config.toml
d_model = 128
normalize_top_k = true
routed_scale = 1.0
balance_bias = false
router_logit_norm = 2.0
tie_embeddings = "early"
batch_tokens = [65536, 131072, 262144]
train_tokens = 616700000
steps = 4062
dataset = "wikipedia_en"
Below are experts of layer 8 (counted from 0) of a mixture-of-experts language model. Rows are named gate (a neuron's input weights, with its number), up (a neuron's input weights, with its number) and show model dimensions 0-127. Each number is 500 + 50 x the weight over its row's rms, rounded and kept within 0 to 999. Numbers have three digits each.
Before each expert's rows: "mostly gets" lists some tokens that are sent to it at least half of the time. This comes from a sample of Wikipedia text that the model never trained on.

# expert 93
mostly gets: " University", " where", "resident", " until", " After", " since"
gate0:516560416445543462446588525551463556524489423560463487542536484562498504645456532549574508497511473461452480410544495550514488470501381591631486505492517508471535441453465519498426544496505523342543522455452469420479468579546461440478554538486531503525516558528508577494455430522504533548549506428423501496522505485486488536529481514504504534498331483580465497501525406498440550449548
up0:466499570586528501528399515454517481490569474469599461411514444464537425419492495497541453435490500587551528555460411494465485542475561451495586526567510430513519616412481513514503523509510475620485448506509522549532445482499480507470483497450549435459427517445586412553617566493540608412492546556456493523463558473560543495467465425450509523527603525501562567536562509535431489497481
gate1:489574455558433570569522450500500478485517442477445536521533452587385470516437554556546505556488529499498574524457564459525529516456545497495494576545603660478413559447546540507484576489426442421418532603517598518463611524454437504507519454492453520434453554489513518477527521470397416502455585505509439484503490550421574506485478582438517444459495526488517494551504515491474568509506
up1:453459495456463481477431535535503489385444491435458605527501549477493437502607524516471498528445449519573480465545408464516494568491535565565395501383526479453444493536441440581515470508504551539514503435461539473502458570504521478473518504472465390550476475542543472516382563550504496396506451457556533496573659515535482498448535470456488551574458546439540501536459378542555486509486
gate2:479499565512451519515476473498455449435484461496547480540464506483552539433523429506462509453421391490505416517501494449594425556555519471553504389517506460478524458430550440499557563447436426493526530442573517437515561629459396489485562558441420551520403475433622497482465566416491488432431471459564570557491487446455430454504444534434487501500508492553604510508532475561486517486481
up2:489555407561514484468486495476496508543554463543433546441559526514519469516453466524587477578557568490486533402558475544366592392493533539452523576535477604538473546593490536563499418534502540493488449534401478531489427430480608530504462480495561435525526482519424522490547390580507481585531478531458467447511505509531491566533586492499466527446437449520439529495440514403483566495570
gate3:420569599605437484477504505521569454458427493502533469486348509499486472513527547554456497523427383521530473475428522513557466510536417561531551547515430502470477515536554430541510453486389521500592581560441547521493465478527520417429459550563516517527525551497473473533498574520583482472497505488464518496450557469397426435453425485466569479488638520520488510552553464477506548566573
up3:476450356502519533522402467469538529553408489463527511561478523467472499557454479450445500454516469580453558537397520476435534560457459558515505624534565525520467559524576560587389598524558444411434516514451529482435489515522492504520409486458424526439552522559505481499529522554469489435468484534423470457469539561440446511409479488500528470535610543603473513541478441434478500527470
gate4:555499473486458512535499486509491490594549546534383584612482503569523612560548516512512487490499512463427446462576560507522425539580451488554548470551516511468600484549445493475452494460418447425529573492495492464513517452478397514499457602486559594478485522516394465491620468463460492567523477421508446543513463545407600510625549494456522521515429543490449492470477490467432487521481
up4:455495403531455561458524436527480526544621517435495460498421489487547460542528540455549433444497502415424524483578490486401580429438572525513467483514458509588373454450593501510518579469500550579558520492495533480520454485552526467523513539587426504498509492536493489453541466519545511569520492504482503590472545420468518610415511472531504338382498456472489532447489445524491508537540
gate5:496511477570432432530573511477404489500415501493516451522514476472522525504418441475478503428441453519554477438498554420566588545521513505469466424439474489492487583571510459475489499477435567606510398538492517512566445562507574491543496506383514520435562524533561535360532397538451564473455496550567547553454573505386528483563462491533518450507513462578516498437483585425492559535517
up5:524479574515538479563568453411522484487571466550503495400433545478589555527429482462507526536481524571514557487482480506501434549486482587447546527433471483457592585544466442468458601525459545594561490492540575543581529480561500630494426518415517472486633553513536527439535489513476569557424559472500553487454504470463498462481540482515501489467542478513502465504522389453588631510497
gate6:579533559570488542584495466473486405515578553488398531526469465542564467505561604481393552479503560609566480524526428619492503523533464523478511465466488549476607496508508470521534377477503389489500571601524488441583417481504496531510485509462480458499465522499497537475528569483467528481464419530481518500505454490450568554562506506517576493437463558502489454511490408568514563441632
up6:445525464543493504495467498420488518524513471589521460474490596588526494608415439478492500519451571592468510463492522535465578543509472566436425484399520575469500493520494388540491570599469491500480447482607414433527414493514500511446452526469503464484507473381522544457487491614534589541509425484473580499479456474555571531508513455525460611456445399499513454535489545525540518426543
gate7:425507398443522424516543452440420463516483471559458524418528450417619575521500588472517476595526467490512566481505513472510492494482539491458407542404476488517503538482612493464464503471497521621522549424489446518500491505484457532489568428473559454527534527533524487502460474514543540470473512458556461460439508442563367531489514522414406473446395554481476571508462575497565594516590
up7:498516514490479474496432572563537553527583546426529436516550529533468393513527405479442540439441544475415407517486448504484485552411426532620533458507501456496482479513411536574560595545457520483398398595473487527540518471483496502546410530542481471435482469477462587505499524524502470601505485508477571518526514511484628465526519519555505565571494483539463464481504434468410455408422
gate8:546459470550516556476465552500517529446485515479605483498532428407520541518516499561529410539479478420472434451409508465511474545461442602539472539546470512456473482528522617501469557516429538501363522521420441468472528538462408560500477449445469575608470451465481525467552526584444487423450533447444475345457493475495501511441463480506524457472505495555525350542463489462455485458468
up8:461469433436513476567586342523519446511490472440538541487542444465473578462522527489374461579497471510559541588532504503601489529562430485473397382507462421552495540523478501511490477491605493442465528477479438497488527537444467495466416466402469514534515488498608507450516438522502531507543524574523534504587592531457488470534451485534476479402454380424490514494463523482482473436533
gate9:514504463592479604542435510509570499537563456486474494441520457569589534530591456449553536520469523537501464493504547571502654475531519480425544563476447462450583489512416529508542504450537540491548512487500490517503526482470520515493509512543541548451492542479601590481451477541488521498498496460390485454473560642439538523440498599514614606428487519468532490396495554547469397524553
up9:503461584445481415399471543520458490435477598471511582572509581488448450447449533493522489468531508547485498469513463441467401442533427496562450473508516440510522519569527441448518441525458462519494438551520489502463532507543455430446492475517394505515515409475455454481568467422550473553554442524614423545515385460495493487593429493546383353528499522477477558494527413475490527508460
gate10:544499435554506473611593468441524558609515507477505469498462587506465583486485431442416479526493534544521557525496575479576516429439395567494540474449548530457597485497521553548502526570569556515506477434514453542505435509507405462530523511421467525508534561580454534482582560522447440496560448440650483574507495493432481475565529487514485539551542537484444549548579514599457475506469
up10:510469474428486544560510523473542467538469518565485482514437566499525512545518454442366464528534450444472484453500531493497477482525467636561523379438507550425460516520520593524526515542527511562560479531523466439567462498489465456484604452406525568502468474515504528539527537469518534567521475363535489401484503495541513435515559440468481461579545573450512599484570522566443620517620
gate11:457501565509574538459465529470499406465531477552474418478539494419462530456480501510566538496456509431542469457495477398548500474382488569583482446522488536602447578469583461363489573538520461400460477430487473505458592595516462545567409508497502470506494519464509531515512527527545534532553480457415577448472521569502511518423457588475495514531498556638557478435558457457453527519506
up11:543601472526448524533419484479566525430451525570430399522395573514541545587464429453466471542526518372503504533504513522543551461607568412432486452502449417446592507459418437541508434482417451432511522515569535440432506531470474505428574559409512508403455514517508489518555560580454512540469429528492523570518485521512498497483540499477530531496515528499466564437459460554525432456506
gate12:442468443492549554567547437397511524468537434518478439502627474533569424440447370473478514495522501493516501476521458502474501639526532463561495444480489551539531425606554419506536489487501518606497493500577446550431444536502505484486484559492524640514519523470436552520590478373446454506426505511469487453492515413477449526502441561572508504476454472439555516496550495461444532575498
up12:527482448545446495470544496587565479473560602512440462434438543485484551455577542531486449534502427487574381570484490610554554485445514423530538500510522480533479498486423512431472509550473522392457520449457516491483468445539460470559545458435530523573477438415486455486454518575570535423534417410559529524561610487597515525473444541518471483578443448597440543484514503537450571499476
gate13:463553419470488537544559426562545358600464489516529528428411500518489461507435524559442502507501542595449448429454501506534542486505465510525479538435451568574423513539479475461584512513514471394487562472483501571517506507575421592568582514492451441486511462671581533486556520500535513464460530587476559529472418528532514527512510421535430533494560494446479466527400520531513491506487
up13:477474576513529531533422528444526637427487421533547493558556530497493582478569474472601474502497492475524569528567499403410431500475523474481460476535563404475566538518530515564450557542508492567515485528504507425451504474453534450501421521463538551443497538356420452569437479495479471516543446492509433479544524512432480428459515572482563433503417520593506496462570557424571520550582
gate14:487434489514470524464434568475459539599535481416599530520501508538496496607498567391539475469501513581400469431539452473453493528492448585503528536421495421462455551629547494572491489575567437484476567565521503446485471562486474444408518531488619539555495489513484598470513506542540463441466388478500596477540523483531465488570536496542575520528458574454466473430468553455498506524446
up14:511461527600483523504562454529545412548564506418458428516479604539537533510602488514486571527524466479606488428467553455581545502616502458528543478551502597470575403478472547517541448469498500445521478475539530516455525546459516508566515493495351496530382467520451470494492527499454568585422469461538437555518522563473603508543453489552426538443523421548507483526469457566518485500574
gate15:482541488452533580489491503456500494438500469498585491386538545382522477470494466614517457434514471435427451551642465418582539530473497569546424422429450452531421534402532473438446541572429519457386543463531492522498473506479404489572472484503530509533532474422523486575539534549509566553493497521508501533551493529491526501435508535510459530462570445576532440549445543456483540539592
up15:496522524485523501501479546465559515460547421453586513371546499397508507487527489546567482416521470419477399568594521444564515549446528550511481437512430485567431525417528481436427548498383486485443585511518481494464501511532431529568486548515516587542481454475535451577512532521566504627460489551528513549483499526479538492437503492539521512420556409593540461581537552411534520570546
gate16:539507533460512411486425580537502491502505459487486479618505437555449495479520476620395499539436467485387497585543535492491483520474538500502488580519472526512430401529444527487492453535412460493603522526475466515504517524527494462398549453499587539491542444435475596529465475486501504456485487430573440464560575472421544568487660500488575487563475483485559573454561520559528537510421
up16:568400600509465511418458468427558553411445507619498504462541433429494543511554470551472572560476486345518504546520402430520475490517578555493576498518538579498462525497487532487526522526382537450428554479511538474496518574476426520475487471466434503482532503404450510523509487582533464541478502405431438456522459394461511472428520497527560456554542502521542500454524449526519538525598
gate17:474571524500464559592522467478471466561477489521495428433504454494528498508573542556564442472486497414572559436444503405472512446505518525476486448415511423486529491541420576462513527590502475439485492546556463452466449611506424445479446457519431519473562525470554545470418569522641558528578485542552601540586442569479496430537460443535497507537562495518590521455481587472432476451485
up17:532447497569533529448516468540505390600566518421479488567448613478523532491517644484473458441462531491482456500483452426521496569473496479543487550461457476546563408418516467576508425535464515485443526611512483523529486528493548466478581509454556554544476492425498515508458504474473486546451473520385414463472462468590519519454545585596593525546465432438529464466486549554497421578561
gate18:534485491459426481510507482579518492427589457542603414421414450489521601425567495462481455465534479505515510508569458464475490535517465544469506524500519578494522547372519449576436510400496434451459579495465522441498513470575541507460538557418463376449474471424534464431599512527486482444567536447464494528472470365499513466462552485496497510575540491469451577562582464557518544471528
up18:476535481500504498485458507464472444420416519602406514482488442395532483556481511536425599522474570432570523568525447587474521465545489502485594453439458543496541468558504570521436507573542520554530444541518465434509494515486535562478483540517493610500504516602475481503484479583548513522490455562526430529533582587473496431527535536469508618468509417433495436451462547397562535582593
gate19:491499398544503469501535519522498444546509538449442557516512471475585539490549520468485520491514476447357541570523351448488509508520474441489366531491558551513517571501471534380445446586521500447541456530454513449468566460587521556471499478421587420471507580572476566399503470544494476444536466564558609569558484531483458494522493443489510486530484469463592509577481447505536502513574
up19:441588392543537434541511459479532521554515484470566400584478469524507517506527478492465408473481479551343597588437476422476511520491473460461402496536523553502437536509461526432496553569551506486589464536485477481472508456544464545455554449511463460470521473590417437489455486548482524494525482569592506481554507555419485552507501395460534434560562439444554467477510498581596433466539
gate20:477493540537401578491413424438572460454499465440617503518508488538494472428499425475534493489546534453556474476459540426410537485462544498544537423558496491504479610431546487478542508469493547504465529459513557552435427523426470542416464548449520408456445488504427524543491617522500460560436551436485494434499479484384472638480419522499594448504484503543498528545509488432575538477552
up20:514505557576471448504514471543537544452490541516645506565499536537440415468436514455531517461519444429483515497485573475411499472571506443466566472635543475476454483458550480482589529486542539492529531435497527523509540502526580526462428390540581482529536484484512592391543525455530510578441439509422530469494509498428462624488444517434561507513377488503489593485575459532438499468555
gate21:490460556540431521473620523492428541473481512481500519581444494582478474554517447545525567500483472493557547551509540513562526464458493539415612425458536455459466405484458501467530416496411513572459496473500543454523455470483368467463533443522628473428476525442506563528479578515440543508538623570532483454615527478566522498539413517485492521459498407418534506557445522485540480561549
up21:547511479418536505447455552411499598520467471488510516453600550525451486481456590497486494506519485451510436390528469460411468499590494441621452552511498523556474486501482548481512473536598466516475463506461461399474499552523574430465531537506357488606505532534531402421510441442499408538458444445509515459479429545405461455462554480542515540516577513572534460453499526505508470493393
gate22:474439565513553460526488464495524532486487533466423418507513492584464565574500523507522502450525535508500514465437427416512481490460506592495498453509497493602465514557495471462511535620488542576462453385540571585546447592474469493525439515412470552360443527494470526467455513559517455560610498535518494485450450469466515461455471479496363411517536513462458506563597467453567390474477
up22:506549409472557563449540587441489500493501518538509562444501531410534408388472553527492537475454515486500489569524579631465510495568447386526448554516502449469521510452528480463549502370504462464539601551531467390535567447524524537550576479526511553606537514439443498570516529477453524476412505438489510579525471490523523544486521548529616463521481454512474531453482547513434596532541
gate23:571424573466485441518511484516470483436528612461368613524551457445519451489540535405444577518510462408523494526508485488439542439417561435487566554460500439528500480472411478531558444533516469491459586498458462537475594521511507499425529415611435560452492474459471522520483498492482494446554533558539429471351461532523533469504616543549455504451476505498499567477558494554466496495540
up23:477546437523491553534476467511487550553486444564543420489529454530482551493499490574517406484436422447530483452480518572573436598586476534576507456588403504538488479534521479442437479459454503499525448536564575510533387552522525451585525537454490530542454467577538536523452536489578496479389460438522561516667584491438509522517410441499549468575535434477555490513437437485530520479494
gate24:474469469537560468481526416458504532541491495499444524565473503418465516462409535532399505496500386560472492509437445565437553617548477581531483591425573571422445515511533500500513497558495470411432456510516460522465469592510510443456443454438523502583513572485548579465552483539467442404534519558504498454492436550494434539472482506485562527525534532479451506565658558428421513502545
up24:592504502431516554470495439494486516603530443575523452508516585592601461492589413508525381548438501478448418473536460520428491522584490518487463505436541439519513497410491512510451562456523469457540441513574465467524451502460446498415463456459518411486460480428512505527559507531458466463529439480458465464608502538559520510607514512544422541515480595511458468423439537525428440394544